Weights of a small mixture-of-experts language model, trained from scratch on English Wikipedia.
Size: width 128, vocabulary 8192, 15.3M parameters.
Below are experts of layer 3 (counted from 0) of a mixture-of-experts language model. Rows are named router (the router's row for the expert), gate (a neuron's input weights, with its number), up (a neuron's input weights, with its number) and show model dimensions 64-127. Each number is 128 + 32 x the weight over its row's rms, rounded and kept within 0 to 255. Numbers have three digits each.
Before each expert's rows: "gets" lists some tokens that make up at least twice as much of what it gets as of all text. This comes from a sample of Wikipedia text that the model never trained on. Tokens count by the router's weight.

# expert 19
gets: "the ", "of ", "by ", "from ", "a ", "in "
router:125132139089122043210105207157124128115170102100133098078088136120152089083147115137134106154154149131078049134113167107088160137153188143128086161174148107121135140148090084184095123153166103
gate0:210124123096104141175114087113097131128064124136131140115093154120148131094154171118089181137156168099099190095149129117125103138140135161107121114173137131106145152154057096110136128120109142
up0:145095121156141127119099136166107080144100168136177166064117137169162138178123084119164126086107095108095156086112073095174160087183124091118136126169132086078171116130107128126087120161128116
gate1:153128121095144093130109129162169075122187147134186132142121111184176125165191122151190142179210163153171166153154071095115109157144124113149139147128122152106128131078091155109127150107135145
up1:157142160133102074044088099092132134131127136129127112162155132159127124104144075134103110149155166130164110133153107082183059175202115136074137131197155126131149059134144107145117115104090167
gate2:201123162116106181162090178153118146096167109152072138070096174134114113096186165110114151163154191111170108150115107098091152133116119141170121137102183154146080196163120089180180143083134145
up2:162178147169123141094113097087084026073112150112086092180136138108094171115165096121108110076119124123092151143130153189166070149139184130078177119144176106218101116136107172105137194112105138
gate3:106136093112182101175131132167115058191137143075180129139121148099092104146112147097124114150122126163126117083075117143159172145146146120121124120113130065114130157133116098108088096150074182
up3:156141145160131133088158108154081125161120089206149100173155101118118119099130102129096094110121107138092121142091096101164161143133101144130065126098088127111175158185133062084136093145103175
gate4:149190121084082098140087132164110126152089102129070157132154130106094142137161149191169125155190114193182106134151100154190156125088095115077137147139113123132147102139126112094101097152129127
up4:125092175135080133148146166074134127096122082080120092143057103123136099139133103135163167182117116128144147131113162190109156137111169122126166133143163151152153092072206122168093071097152153
gate5:126158132106179097163176173190128125114104101133079102106117132141115133133138133156180118111067255116107116154143157100104136184144160123130181125111118159136145157111107148120114096124144081
up5:119138139175162152131097117078139143061170109154096092072124079162170151146115123154116162167108118110071146119151162129184173139128134144107127150053149208187132187118114137096113167105101115
gate6:107143155163173123208159130111111112090122126063093101117170132158135124083107109105181144120098184144143102070114101113124142157137166202173080113132099118155169131137080135092142118188155113
up6:097106130131087097117153109108103134138167074101120119145155127170100149143074125129134120105077186119154122121110125149036136132162136179155056152156085156055146108128075090149132120107095083
gate7:090147140168056117134104106122077107142159157071131146101099122145076131081090115149131146149101164143148116117080114112087131097156108088137127134160078085083115132148067064110142175118122104
up7:128174099089142118133141125133135159215125117196126153102134067140153107143104148164084090074131162125122158161121161123120136112087111087074203134057080137107179141139112132101119147155163121
gate8:130110128125092131089117121120156126192127068145129087159064185134157145113152159129144193119110089088112133151104108138140046157107163140097098141128089112179141090108127180160118124120164156
up8:038134164154157186133158163196116160146135100158158151150165107113119085121082129127140061144109173100102140146092077133147115140140130138203134135119142179116119119047133069115091134120145083
gate9:131177144103104123141164183219093110121136103144157128087152208078132146105128189090109097118125192102149113123163116187115104166151168167123082139115141080152127167107085106100187108157161176
up9:179124131089164122080139141081149063197139129134166119091142123128105095119068119108112142208068134078113139119144122139117102078136113107116181111145148137104156142124185141113144120146139152
gate10:163148126106144123124105077092165116130069056159091094115119160139109126119106071097179131161149098110103107107163098098148142153160166155137101145120121088138139136118118123135114116164115118
up10:095117137070153140145117124160104109086061114150178106145129191123125135138153130166160072125128156132136212113174144128121112154078127177162147134122162142139148081096103088074171119061175104
gate11:081124137129126108185093151147142131111139134136067108150145173111084088176183076101200139134045153151141099090114155178104183177140089142179105127106102127134083154209189119137118084134168140
up11:113187119124117145180148118118095097144093094098135130139128143171086128167108162159130146086135153162096175058145095149102125111140155131161043150134135171107166137146117167135096106137114151
gate12:151129180132112117163111129173147096141129104062113095098123136155037151093156141161127103104197127130151115130181153165084196112155130133114067154148147153173154161118154089147121117107068090
up12:156135144077167195114038131146082105105155130153094093137086082127144145090094112107100110132102123162151110128091115155149103134059217120180152155152088129128134135054160129162095078195153104
gate13:091172187109146132183063142122142109140123132072133099142148150133125149160185111133170148145087135134069114118164098175131192126107145143118053172102082076118102094137143091150148130146158097
up13:208115118149143115181180155166131057150112166127111158140115088111137140149051188100088135048199129121163141114103145164120140152174145111115149132190128179134115131132084133120110216133106110
gate14:110119153124125169152151133174164126098146123083094128102087189101135120123098087096172077134129140160115086082153164182129084135081171125176180157134145123145157111093093165085127120143210081
up14:138152081182094110199130122135068091116055167168064084124144110161083161132133149111155178094090147090085089192069135105139145146102164128103129098155074113139108165120129147102149161127112116
gate15:100171103120147154123114165089099161116105111095135104183178145135191130123193151091148098149092149127125070142129153122095159143146073130141151141093120101111118173154108166185105126190115106
up15:224143184140120090079125107094179089119143099149100192161140158119167149139032096141100123069101139148102161144128074191184110164128124161078087125176100157104135132125132106102090140132100132
gate16:172159094179135123159096110101130120085081129118114160095159122088132061002137105131135117177189127169122133128125175091085097126139102189132137116148122133112076134120136047116086116192144096
up16:093102139092079178117060083154145115156116130161087160105126144135131159118184198214052165139109185160119170072116079099106146100111138101118105136091105171162102197122099126118117173113114101
gate17:126096080150064120180086134148158146128155104088090131090175101132113131119166146100132145179181141159108158133153146177094121123172129157116190141103097145116147049089152088118145161093100112
up17:167153185101159192157110157118132131143139130152100181128142120122137124107132098167099092088162094168128174145099138158118082126143121132129124128118165054137110153128100115123090044126180126
gate18:137130111129075094142124175162110137143081113114109076080135119107163095132107085176085096110110133138165165136182138128100089137117123135106081152167107123160115138062134159147115146157093086
up18:137105167166110155115088135109145144119081072112163160155119115178107103160152162119124124136181119075128123146126150142166141116177180143154181122068175160112214166185125115094142190121140174
gate19:176157184171126127147120143106112155148110107155078100118126134142133189120127128162129110101187149089069134145099134155114116174146185125103198132246130111156141098159140161147145144126152123
up19:113100149143158126067123177144100125160196060161099136099143118171139066106099128161126094143105129102120139111085090147067115133119152158148140116132108108138104127119153197164143134203122078
gate20:134119111142078043138115183156147145097175078060157138102070164143111082094133107153118158136097151139092121135200127086139169125144133180112099117092177133091128122156153086104158083129120148
up20:138128137103086126172129109165119134093194127048153090171116117127085143124152128144146164146115170170101132167132117146108140128088129122076150122176094160099135120174143100158131090149115129
gate21:157140147179127128111082163137134140075168125074124086108135124156102071177132110135146124108115168114210173110139110132092040074151120108122160124173084142145056202147098107069102139130102130
up21:155073143094099132165158134119140087101061140181147153197120087120132101125111145111140129086126137212157136116099180175155145189076148123150110132159090121123166089093141124116148113136138096
gate22:155133170155177109167150198129169111189088095174125072103092117137109145128122132137127157154039153107129112151110165166099158175131095070173112150091118182094097169144175134051173161144140137
up22:144160119210134163090134134140122098105108197067180168133141183140120114134131133144141120174083147101095119154105160084113142106136143097131132125109124111149135108169088140132124127084110138
gate23:195159178155111166118150112030109157062080100120119088096124120133170131141110073148117108091160122103108089108137161093156138108143136096151147122112170126109162142126164096131078111151162138
up23:170120098186078137176097133134109110098129129148158164224132147134088137148092117081125140114140102105127135099121144083097143091151146100188122155112196201115125152060113095156130152119131116
gate24:145149145077137129141153109125156170131155125149163142061119137105122068082131133089105130136108181093138143096114105048082145121138112112126101131110095136122116144129101140171116152164116112
up24:106170156132117191133128115106127129117139153062072095126072094135080151175150130100153188155158160100106122117094116109129183084127124115145114125116177183179136151125171050068115105133137096
gate25:060133084103105088097165146150061150125166143124129120141099126142138114163103143115205118119095160145079079045073169199184079173153154157148159150153116100170109133126133100128161153109188110
up25:135081108118070149143166171188116131130098164184106144117191115135119159080148154111096084160164118182214117086133110159119129091145129117111122120187094098185113128078130148115139143127091145
gate26:138152084076167089158123087131164110130119145120121125077131178134117075087098136105124130163117129107100125141175183129106130115123145179112159114125139149100053124190089127145113110142155086
up26:081163145154140132099213109076111131140212136104105136184138102115109173150109125115133082131073119112181162171150075093153119113100086152184146111084154109167202088119142112124154128144139138
gate27:084100123108167087159098138086129115146084104159128141144111182128167079081167072147136088124195069166109096133121194175123137141156126147072148134140157174081140079123132193142099121160150120
up27:139059171129110141130077141141144115093158147101090089124117113173087154155080092111120107164058153128145110116114098128068132132145115131144113137072103138056119167175151148079194122093112161
gate28:098129080127141090110100164160113072111072137131108071078019153154105124116106123098118114143150180196145129096112112085078101162156157140076125122146127123162122122122120128109097135124126109
up28:179155129026090137125157161125119166141104108136076172094167112122116120123133082133106173184118144110145125145107124134141113145118214148102058127149154159135083174082195163157160130092097122
gate29:166166124152146088123181152100089111111166155160142107178094145077136112107104123103147069142131154029114085129157118190128183131138191138144123113118100062085125140156120116109136148114098181
up29:197132117068087145124115190127174079139104125146179164155067168109149115117108129091132173151140094091140095111203143127143134108111166098105183124119173130116138172101122096141141120138139150
gate30:111141122160162155168062190094074143146139133146185133114139190139141077086094204136168137118149109182102128117120152159098100146122115115150121143131159132135084131158092114103100170107167106
up30:145137157144110141064124113111131031100155118114095120118068138124118188116098148207143159124120123162116155165080101172125066149086055157173158124136084095114143100134131169116156124158151115
gate31:161144167095117091105127153120138099104120112160138103144150187149155092122123081165134140141144171100097076141109132107188193123113146159055164119204147135120149211173142094100115089117123094
up31:084118056154064146124141121103133168173100115141120119107147086146154140114196171121108126112136053142120134124146159170146079095148149074122090157092109104125131108070132129167165130092125141
gate32:152154096095135117096103146128128128126168106143106093175121121135100145080125155099131172172133197110103083130116143108085159134132125106098173139171107151148138087072127156146071108149088127
up32:173118150120123122115118097118151151055153123130105148138136205133157112102133092123138126145114108197165146137104045127114136137124149142093112112091070168063138082133127065175044129144118134

# expert 15
gets: "of ", "'", "his ", "s ", "its ", "her "
router:165153184107150095197119154095093104113144100091116135060081144144146107089098151085134156163110165151107115103128120123106162141132150142118136163134139079127134182125113086134090155115158104
gate0:125167129128118139170111145155125117154120144113120123109088110128140105132225121151086182154174140107095190102153146141064195113117136190140145110110082126166084139139078118091122146143144105
up0:141144173075176130123191148140123101104114101127170158088171153084153143201126058132123137175125107131071180104123107132184195105163080105088133113107117074088152104079189177158139121135179118
gate1:146118096096083142066138123101117117121145136149153137137171142146147097136195138210146155164148199101145151152114106159114122143141167131139153140109108101079106136075128140125125198145068111
up1:199127131082137164135143123116111183133089149108158135132142119128138123121131096171064097098128119136215130111163071124076096176117173212162100113113121121128145107063100099125130122175111091
gate2:198091200142136131090154135193091179149106161137065123092144129104115110080133093083157151123135108147148101110144078117122157136135138132171118137041140121170120109114171081160157139070139082
up2:144140155088178123096104102101146119134114104063136108203117158122148153148147059111183190165106134052091122174115155172160131146087172157071118123150138098145111063120120121105095116075101184
gate3:132103115045165107164147196184112115187114143158146118157116160113073081134139158092128085139134172219137104145064105165101130116142138099101132107120102119084096171146131101122096141119094154
up3:126077112177107109059163110147110086132180101137153094199147118090102138157113067135056133109196102136079105156139143140161111076127078072129093139167154092165108168110183123086144098165092121
gate4:128127135085110090200111158158121158156144083164093116076141165132137091137153141202122099148121144213148152105131110158160134158112116100086121145125160119169156125101138139091143103109158140
up4:157178135096140232194110146111111174094087119117121115121129089157152098174173073108177116128101135102145104072091189116088146104086157094103170144156136112157162164108150143119145166151146111
gate5:092053138115162118163139186110116069097092087144077096189137148145147086083161142181159133119119177125150110121135150131113076187101175099097098123112149146132104180098136086083120098114141116
up5:094172122122142158115110164152155172131195110118141086087134086082138188085109161123106155131118084080074132163145111080140187099177143151063134144121177108145117159118092125158162148138094112
gate6:093088125131141063150185124117070119039094156045122125157106124129118119166121121095151172102161129139123110100144126099103143167129157192193123135154089090141135135136121119128134128188183161
up6:152058132070095135159124139133148128120176134079104154107139120164087193072125140149116088117103122123150172119088062110080173089141095203168086144161135131097150107114127136107098121152131072
gate7:146079148138122136127085131095112081165131153086083180123101168120126078096144188081096148124169141155116109105114152115085178168163086108140164119102125134096131115148082080105059152085173096
up7:106134129126157124097111155162113117154169167146099167121136098143141148118133191153081116121116174199138131194120130100121097090144050110079168143110103039095142136108120112066136172139179128
gate8:149100100124095118074150141105162114122148095103174122130072186170174142154127168143154189149107091122103101105113131058181102184120148154105107157079146107157114136148145136133126128136138120
up8:120135150145145122120100119197162132130152112104139116086145094086068140189118154167118089154135125075155131149170120134178082181145068114155038155159171169071101150090181070139090107104189126
gate9:104097175120119138101141194138124192128121148178157164105115081083126138135098097093144086120092125112207091132157115122103128157102140128142126134085123099109160086156066078094128174098151188
up9:145079077129131146093114169093117126137192125120141194111111135133097104143112183095138186187117193179090137122117144147102158042147066087081231124155129105094135120137129144157149134116092105
gate10:168144091043136151066097112128121107115086058151132105158126161178126122137088130068151154158113104131114092098111152088181136167117140127100042145100169152122101158129116162127109153141125135
up10:050136127065164073125120120143110115118089132174114109144177138134121143103133102140085124124106161113119161158135113099096134106127131156143089127122150182070116103129153065172081136128152104
gate11:062113122157105114152103146165092088091150144114098152128128160127086085164140108080130156120094164148079102088103122191053175130166157213155109133082105080120121187156142137101146095198174146
up11:080092129109174134121124118133141157149123101143101103152126139137090152086111182158149071093136138155139162110139174139125168120088155135201059138087145167101148067156096148112118142081080105
gate12:161104137095104119181085177109134096131176109074125140092097166161101152146167118160168124100166116173127105134187100150085174085112160105117072152113109165196156126087087089138069091110100130
up12:187194165107168164142099139098112144121106118102104083173111103174188145088105095162164056153102105176118127150149137173174172161069209189131159150194116137127139102104136149161109154135133109
gate13:116124178122123171146096130139150099147095113082116067113174107207138145131168082109123167102152141156079098077107118158136188136170139114132125154103149082080100139101079142171103190158173121
up13:134109145176157105173141129156190068159133123120160134164117110154152155169097178104115132116160119142139136134160075203118117168144186116106062162176103074137097149148126062139131166106090153
gate14:092154117073120062130094109078108125094100143092073171171073183176171146122097134051182090114118143147158126139180108118148115140100110109210135154139160125128153154147074155075099132148153071
up14:121090085172159149137125082150112089125082117103126070132124131117071142084114127158133206139124126112085048155094098135142132121116161118157140094163073155108154162110156144165193156169138112
gate15:154175101086125160177151137131102137135128119121141152136139111151066124150134161129111148188080129137122056129124147143136175151172055103145181128119092147074106121164154147143166159154100081
up15:145126147136109171108122081072146138163138078154106193138140143156179157160081114113105216111097132168134160101138144138177135143079153147120104127128139124110153160175127093131094133082150129
gate16:160209146137100112145101160177146114103123138079174104081140147128104095073144119169123080131127108151111128105128115087070129139150107160148103114114133171163084197110184106134095158155142120
up16:176132123127125130086128096121158107150149123134093164195092125172106155111125176176082192158195136180092105080149118127119133100147143125114097145116096113103126144158052132118135111140149112
gate17:152128147155100117188122113181156121109106143096100078146164165162092152135155159130164125175160116116108198132146134150152115123149149151074178141115122142113122051163167108116153173120139163
up17:130136184114147162129077118119133125187090140121137196081163135156108117125120117124120107110112155171138150121092125146080121103127171116092107136116114071068142166095098067115091125107144140
gate18:140204140160115144169105194136106149127033150119105047099112094119128106156086119124118131152123157147141176126171130127117085075120104102111077163127098172102141115121094128134104141189122129
up18:063113124108136168124136092138124066147104098157186120156140149170092098158140107127135136118147165118070102097122183112163088098148192130159228129106153078148148100146145128096178195122100157
gate19:106143136162089194113168190119097172088114095121107092101131143129143194092160126114101092091177115123076128118124065139120090118186139154070157142135160074139111117171115129089152150109112098
up19:127168137142160129078119174107114085117139143139096129137137065143152079092188114129127153135099129079112118143138116114066139127152177207103171110079084093177103201123121150179153146137147133
gate20:168112163148103104143121155152149154137167098060134148124057144153144028120166098195056141161131101111134141097200134094105092115206141185114114129102184134131133116128170117098130083149152124
up20:105123097125133126105116065133148156104213121089143115144116082144061091120128139153143150122110133124109116119108135097123102096084109085095117124177124118084206130147128141112166119115111119
gate21:153159142168123101144127094134109136147125094139055116149085089118147119139130094106100141139106142122185173140106073109092113149116142123102137132163113147164088129125106066058075136201116138
up21:180108143167172136153149150172152045164106113126115134198142110133153119149159170180118114085128169139143063124124121090091154165124138118136170102120105112109103116182103116163177153163152108
gate22:171099138132155157130174160126176089112102128136077151113060095180110139131156100113100061149071188156125117121135121139073120132129083126103097150132164121079104179173159102090136098137124071
up22:146142144174158113142130196110104137123154117110179178138145151124133074081112153152159139088088118082120080117122130089102115136130110122134082131087132149155153130123113114110129184134108148
gate23:182122123121115190117157090058112083079095095163107122163080130127180164154106129110119147138097105119121084133104156151092153163103097164168159135098145095102140154092167167133110085094123109
up23:171095102164156134136119140147096107124176118097154105130159163107104159136132131086117154109170147100103114106120136177154070098196157136189108131077151114131151132118159107156167129155112089
gate24:112113185095066103195156096088186161116084144126165157094147147135120112137154133149187187119157149130131094087100104107111116122116110109118153138141186171121167158126052122160109164125135131
up24:098190100148103170109136147131134098080172159116100117126112137122100131178118142056153154205123200112135122123089190139159181087082088114148142132114146135173128156103117082067162138068118107
gate25:090128160077128144105172164157115108163103134109162162130124160113076167154116149147177166203142176164056094049099142111180135153147120169155178151164164145127101115130108096048134119122160128
up25:145081143137110088089143131142172092156138137093134170103092100122114156137038162093109108110109126088116110101151127087132161100152165100177125132129139142128108129113150117144178161138093179
gate26:147110097120094135115125094121157115199081154120123163061100148147150120117157098113138141206124157145119090115107151132123072095157138138087134110141137133113053100150163096109085130121095118
up26:133111128139121165136192130124073147144156142131105130169123101074127164148105159165115088093082114127168143186187125059137088127116095123164104103102148110150200080101133112115156106135170170
gate27:089150105088085150133111157081117066152137107131147091151139195103140097136083082077111099165127083147075097152131212113133156133089091123078166152163176110114122128138148175148147100144136104
up27:137079129148185142136121153111129148119162143129092189158119092139093179173103127117118125188117122144121120104123131118102090131164070156079153156128150104132119111140180148054213132097104112
gate28:129169092125121112164126156156132168139095090128156096122110127139087163139112173082122139121111157201170129065142134111093060142068150161170163128138147079165104126127079193062067149136101133
up28:159121143041120161175154119118130175183120112160116178174167090174150157093145173145090208224097155125107113160127123064126085148119125121135061121138119103124121176141165122127120115094103101
gate29:142173114148142139147130131072114111094142122139134152111097165095123149115132172090160084172076166082157107099129152125107184125127147088119143121075188106094115104158102192126143128109163111
up29:197131160096116162171142148098066094140135115104161189151119163115125121117064136113093187155159119125153173111187102078069135146104207137150157132163133119122093103080106118105127085160107198
gate30:147165102086127069162114182147104138189159145158176106070101214113130097085104088167135076104157076174098133092116097125144088142173111130074121129138073135100141136135106083162145128117140158
up30:087127163107111118132103092182124206064163140161082095133107161146091152169087108149163182152077117105163167130107092150095090169106121158190123114104188124117119096137130112093111168144171114
gate31:152105167072086130114119196152097108144084111151148084172078138145118112120160094136120124149189154142097101085128147105172157107195112137059176126159174175161130180105147129136130089146125125
up31:120126068135100111156118132103157184144188089118075143088148103182156080144177159155156088136052159148134102161136088180179159107144141145134086157095145118089150146130140128147121123124126121
gate32:102161113161128146142108148087093149156152098173096119161099165151101103029129189100120176171136148102129122139121133108108140097146125058119120129104119098187092149117143178126120092140062156
up32:094116115144107137099062141139142159132172112131105173111171130179166136095129134155089115101055113159113071109098062088106169103166149114105106125101117129096079094105139092192054099136080096

# expert 20
gets: "and ", "in ", ", ", "at ", "for ", "P"
router:147158178142155150128134159108116105101106088142121104089106117156095097110142176134151134159104158130097099114093106157118176145155187165130096173134087164139142162129126164094102125167129107
gate0:171123107077117070174104117168086134159121112113137111084082131142138075084075171123088181104146138121110160108091187146073132127112168167121123127099144123124122136165070141155113098135157098
up0:169111181110130090113116184180080080100184129110123172073121121112188169175129030095138157135150175157088158087146032161138179130125087115113135103167142073120114161181122131169104134177091118
gate1:066127096099129118131108165136147121134153146132156146100152180110124105128137089160170145200157181110045128134113121108084126122154176132104162129100117135143111146086116120135099124125121124
up1:126096100130184148135151122155123102180146100160143122116128148134100158083123124129100078176113115106151121126118147103184147123094193166108151126132173115122137086172129139067125091136117090
gate2:176127175145059177102115168202066174095121122129113075128135154129116110147133131087153153138119130138137110170154121099141122199093178116151118123031130097172101124174127128137101087110116085
up2:141120103071184136109124135102139104135147025086164179199088104171101136134125092119166169112107124102128123119142160169168111148160153102083163135134171147165146049129113166146132145145140131
gate3:128162123129237130141110129118133126149138132093153168101113153108053094169130156120112112130138188190145091108111085095086125163190111107156136128121136079078128112144089115155119091137092106
up3:107106134149124060098132135192123102157145144131115136173136061163101164117182117190096133112177132189104074122113169118142176126154131083093133127158137065168151114118157100148140113082072140
gate4:139130148126063163122137165149076132093134080137065115138109161161145120126107144204102104102128126155093093094141115144126150129170160155106130151153148108166147146108124155089083104177175121
up4:098124091115112143162139124096154103114138095081146109120111146084082093185154134131131128191093129124126134170142159169129144204138114138114177121152134145112097050141156157127146112081172117
gate5:081147116127173103101156137159194117089066140138078118180135166166117139129145139121155113122090196106126129147145160088135114151076157138120153116157123120139169099095129144135100096130180085
up5:170135127130139115125128173096222096141185151122073146080109081142107150131109117104102162082143114082160117107107117165119154135168153100119117149134172218198111102091110119180141172114134142
gate6:142126178152181094170108126116088133090093116078110119105075121133129141147130109066153135131107159129124099089128168138121131160138116154168110125154155152151087145127087130090155092201106116
up6:114096186081106144161150114158081097139173084193119084173139124151068147131146156166100071116101144084132109139099180133067129069118163177137072132137117142099173181133066102101150106077106106
gate7:141125167145132112100145140142152181098120162109106091121105131170137092112166193150118123104083107202130079115127106123102170110186105107206161132157172144118144119115075109118083061079183144
up7:095115159141070094098115111145120172157148141142186128115155088153166115184081187121159145074145141164178131163119137135173077110122141094115209132099060090077143090176131108102181124142156158
gate8:131173086123078154062106140110147163139095101116158167086077141172146147125124198120130162166106096108104115132094123109121099166113090147068126146093137123164119187147132155174076120118107161
up8:073117108171137184097166168169089114153103185147155176101109126105046115136086152128150127181147144095138162155131141175114115114164128188172114151171101164110139151056111075133095157106137096
gate9:105151175110094138079168149088121088141107104148162153095146109117078164120115145147149091099191123115205167110122075165105116165106152155121129138109149137179107142099108139070121150135134206
up9:164093114145161166087164162090130122145185119114149200076114107206149150131149143124126172178105134136108118131115106133164136094170080105082160127126101138109135095091160148120165113138105142
gate10:151135099111160168075096120111181080145006090153144110135090127132144143085102096088159148158131094118154085110110134143118143145124164118104093158095142115155095147102151118185106149178142144
up10:085132132125133101175069149155068157101138136148099153182153172130102140080148090132060079113122093129144166188161089118127132099078139130111132119165178140142136122135115126124128102145123092
gate11:092152121118151118138144159146133102106131097122121078089105161084110187140144128125149158162013165123105096101112149150137162137090141189133106122141131145128130241183133122101123098106159145
up11:096136145111135149138136109112071134140122126076128099125134133208105129127166149122079097118134109149102203086138126109103123163161135154160045137166123161122183114087083148081075105146114163
gate12:105139106168101112146124135127101096113100099081099067195090137175146130102094165123095121124156153145183141126175132152102177126122188122091067159121069118167184116095131094127108105066079083
up12:146132117125201187147086167154096104132101150072117139190035085107157160045145152132147073114097101159161127100121175207167153119123190094106128152114143174122143098086173113189078126141112124
gate13:137186141151128207111116114122131072111114112101111116171169105176115191130116138110150152184110145136096084130128130145130194116207044120154147161150140073097121136122130118204131198177140078
up13:137153116143139109051183183136127080086102118084140130122147142129139139159084121114103124087135139093197101083132099122052194118178146136092130173175119070124139085101155102187140176168113086
gate14:112178085058163110185122122177136157116107136089108111139109146106155092171124161092132108154135134153064083125121181193181150106106097090157107140129120115132147164152077144132097098152143103
up14:111087155116117101195112120106149112151067177115110164128101075124129112137101131103137146117143140102117112164085109139142151090121098103090127112163096145116139139113130107151197119146207070
gate15:147141132131131107139107106142147149097174118100118117166204110142095124092135134144100100139082160152157079086108091185113154106187052160114183125131142148066110112131134127162176092196086104
up15:156129166130092130146119117053110116133137093132079119205099172084185144165128150142061116056167141164121171122142158137134123141101193135129137120144117122089134173151138141124113073115104083
gate16:163198111170129093154116143100130113073118120051118136112091167122071097098084141174110106141056123156112105105126159109071136145122107138171126116108162152142054115135132074106118180144147113
up16:149167119117124169118117119138139100146160073185095142135114100150099133109178176154105171079173165123122185087115140092085168165081140103112103135113116151105146205129082158134100114140103101
gate17:122147120089106110167093106217152090153132134137111108136156091178089078111127161102147142193100102116116149154161157199165117096144143133094177158124080151110116116134158159155125206142164081
up17:181129202110151157114068147093171154184135140107123201175130142136121103162156058148118129121164128107095132136104123140110076129112171107125158137135140083098120152101111166112107104138164115
gate18:123144096102102125161140199150110122103105100149080103133135130106108130087122117101095173084083112163154155122184141150149119129168109118064118151116153107097121130150160130163093154173100140
up18:130078154140086136144066083126184120185164059148127153143196127181116078129108097130131071160108148114165129158098144099133101182152186156162170127122111141137175099167156144141177137123090184
gate19:143147069076097102093112142147112185129154113087141068139112160162133144150125166109105162096171171120139139131128087107127131136140160151109186148162144091146169071146153138169175097123145130
up19:138079126152098108107202100129076165151107111096141117110133131128125092110108172126154119115146105102114156165078074089076122165115147103076123118083110173193095110129130152174133126171115150
gate20:162154173158146082102055135176093155114148054091106132111065170191158114172175188118115170115117164161139108121145122104184057130122133164119134104163120200120124116105161083108133139106115137
up20:149140127105177160103111124136135106147178118146147080177109168126101119111086176128188193156174195168116091122124071143127108108101163125062145118126159167127111148184149125090104111165120124
gate21:185077136109173174102131142171098060084125139132137099131070065139077100117136124065149099119144161144163086124102084142082131093137152115169149137154086131102097119119113149133098106224068125
up21:142070115129171178150178103111139139123101113212073111229124127160152095130148119164079155126149172173180165103141153101108123145085136142132158118107124131119131097102125113115124128091149075
gate22:167097106142154134085150137105164103151144080122108119140082136135101162160145100144109158139083159091121153145061115130090190201142121109104110143110151143072111114131166108064208129132115117
up22:106153113169143143113086194149102099102087166095125171156127160152144063132165136164137125157114139085098148095116111104124118101168139202118160132100081172147112099132141205136128082157139131
gate23:117184197166127205144153078029105126104120149114133064121082147162172167145109097136125152162171151087075105113160139144128135118158141109165088132076122139075147133118151119141140129135151111
up23:182074105184180099124066155134101085132155138143095105112087145127113126145065050066138168106125120130148141154085134130125146093106171132164145127132146153103119128131135095106140130118137090
gate24:105107180092094143106109113099118156091149194105202174100157123095156064111095066122157132103137167114141127117123137100111069090134102107148132164097120120147163201120089161170135168146137185
up24:071147140152144169130143105146147124075194123067117104085104123141112131163132136154118178157086192131100112111114147151102192124107105171155136140084127102158150185127184059084184122160120069
gate25:073114145102161137113137138204101111151122136136161117192155134112078119131125212113156068136136053181094106114161102166170135151115117163170145141104120118178149112120131127116193153106187136
up25:097109131088113121114151187091144121132149180149156148127116084139089157123016161121157104159142073164111093107133170135105104090088106139129184128153145078161115161113150162130176069117126187
gate26:124136098099177088142072104118163098173108116128150118149100110121107118088149085102112163162161119178127090104149224133082091104151114132124119107121141071088038090126124146119116126180136117
up26:128112171172109141139192151093122149167178132117151132170113103127129167111104153154137087081114113115175139195152068117146097137109115126160093115097158114104222102096129074127147101148162153
gate27:105128139122194147137102142087101156139119165165093117130139156120070072129148056149144128178120110090095124143074201135093133151158144116037101146181151102079097159152143188157114121150132130
up27:170115136151110133142187178114128162080133132075126089126128135157136138122132116100098154129112140128169140157098138116089145137131131171145097139124111153060133168158124140172178113070093133
gate28:116134116125150088137096156206094150135122101078121082090060150134117137144138162077144145094124187142108160078148201080090102189120137145169138116190109117137084100153082149098027110098103082
up28:156189104089095151113218140116117156146082126163105150135213093146126133079078145141070110174157105079165145163072118107093115124131173118081104120117158118167175150134152175173178122102099164
gate29:154159169150103137151146160137093106125141155063119075150147113095114128124118111042104093146146153044111111129167111140132126103130142137095155119104138032124152080107123141113128101113130151
up29:197049128087079146110118175121153077126064112155158164120051172124150132095104130100098152149134123126161137142204150150105163117113167157105132129138132110103121111093083113162154085182087129
gate30:156156154133105051154086149118126138164163179130177159071101175109148124117046068211163089120129125190081138095098129204138083099129144122102091141130113108062119173174127119092147130123164130
up30:114209196181098162111107145096113152112149099163065118117089125122080158143116097189154137083117150130116153148082071103118091177125126176198141127177041114113087114126145119081110070147173135
gate31:171144127068113130136116219093137087105135095158109117115140155152070100106149128171149102216182159093109088146107152106134129150132145107074148131158125166145103171133171156177123121141130112
up31:097112152135076109174129134138142153139172127180140152125150110134123078175201138179081153090118123166084161123144121168151119091130116100142110145153147147073118132126124150168103100085126078
gate32:126145157045085106128137147110128155114099150164089107178125145080111120147180120111155155120129157116002091106158151115092139115126138152086163130163118170141130136117143154135150085120138188
up32:124140088106078151092073114155126156120117168181087096087140164197111073119157057153154118102112130165108111115098122185096153142134202167105113113111109144087131159177129106209173084160141169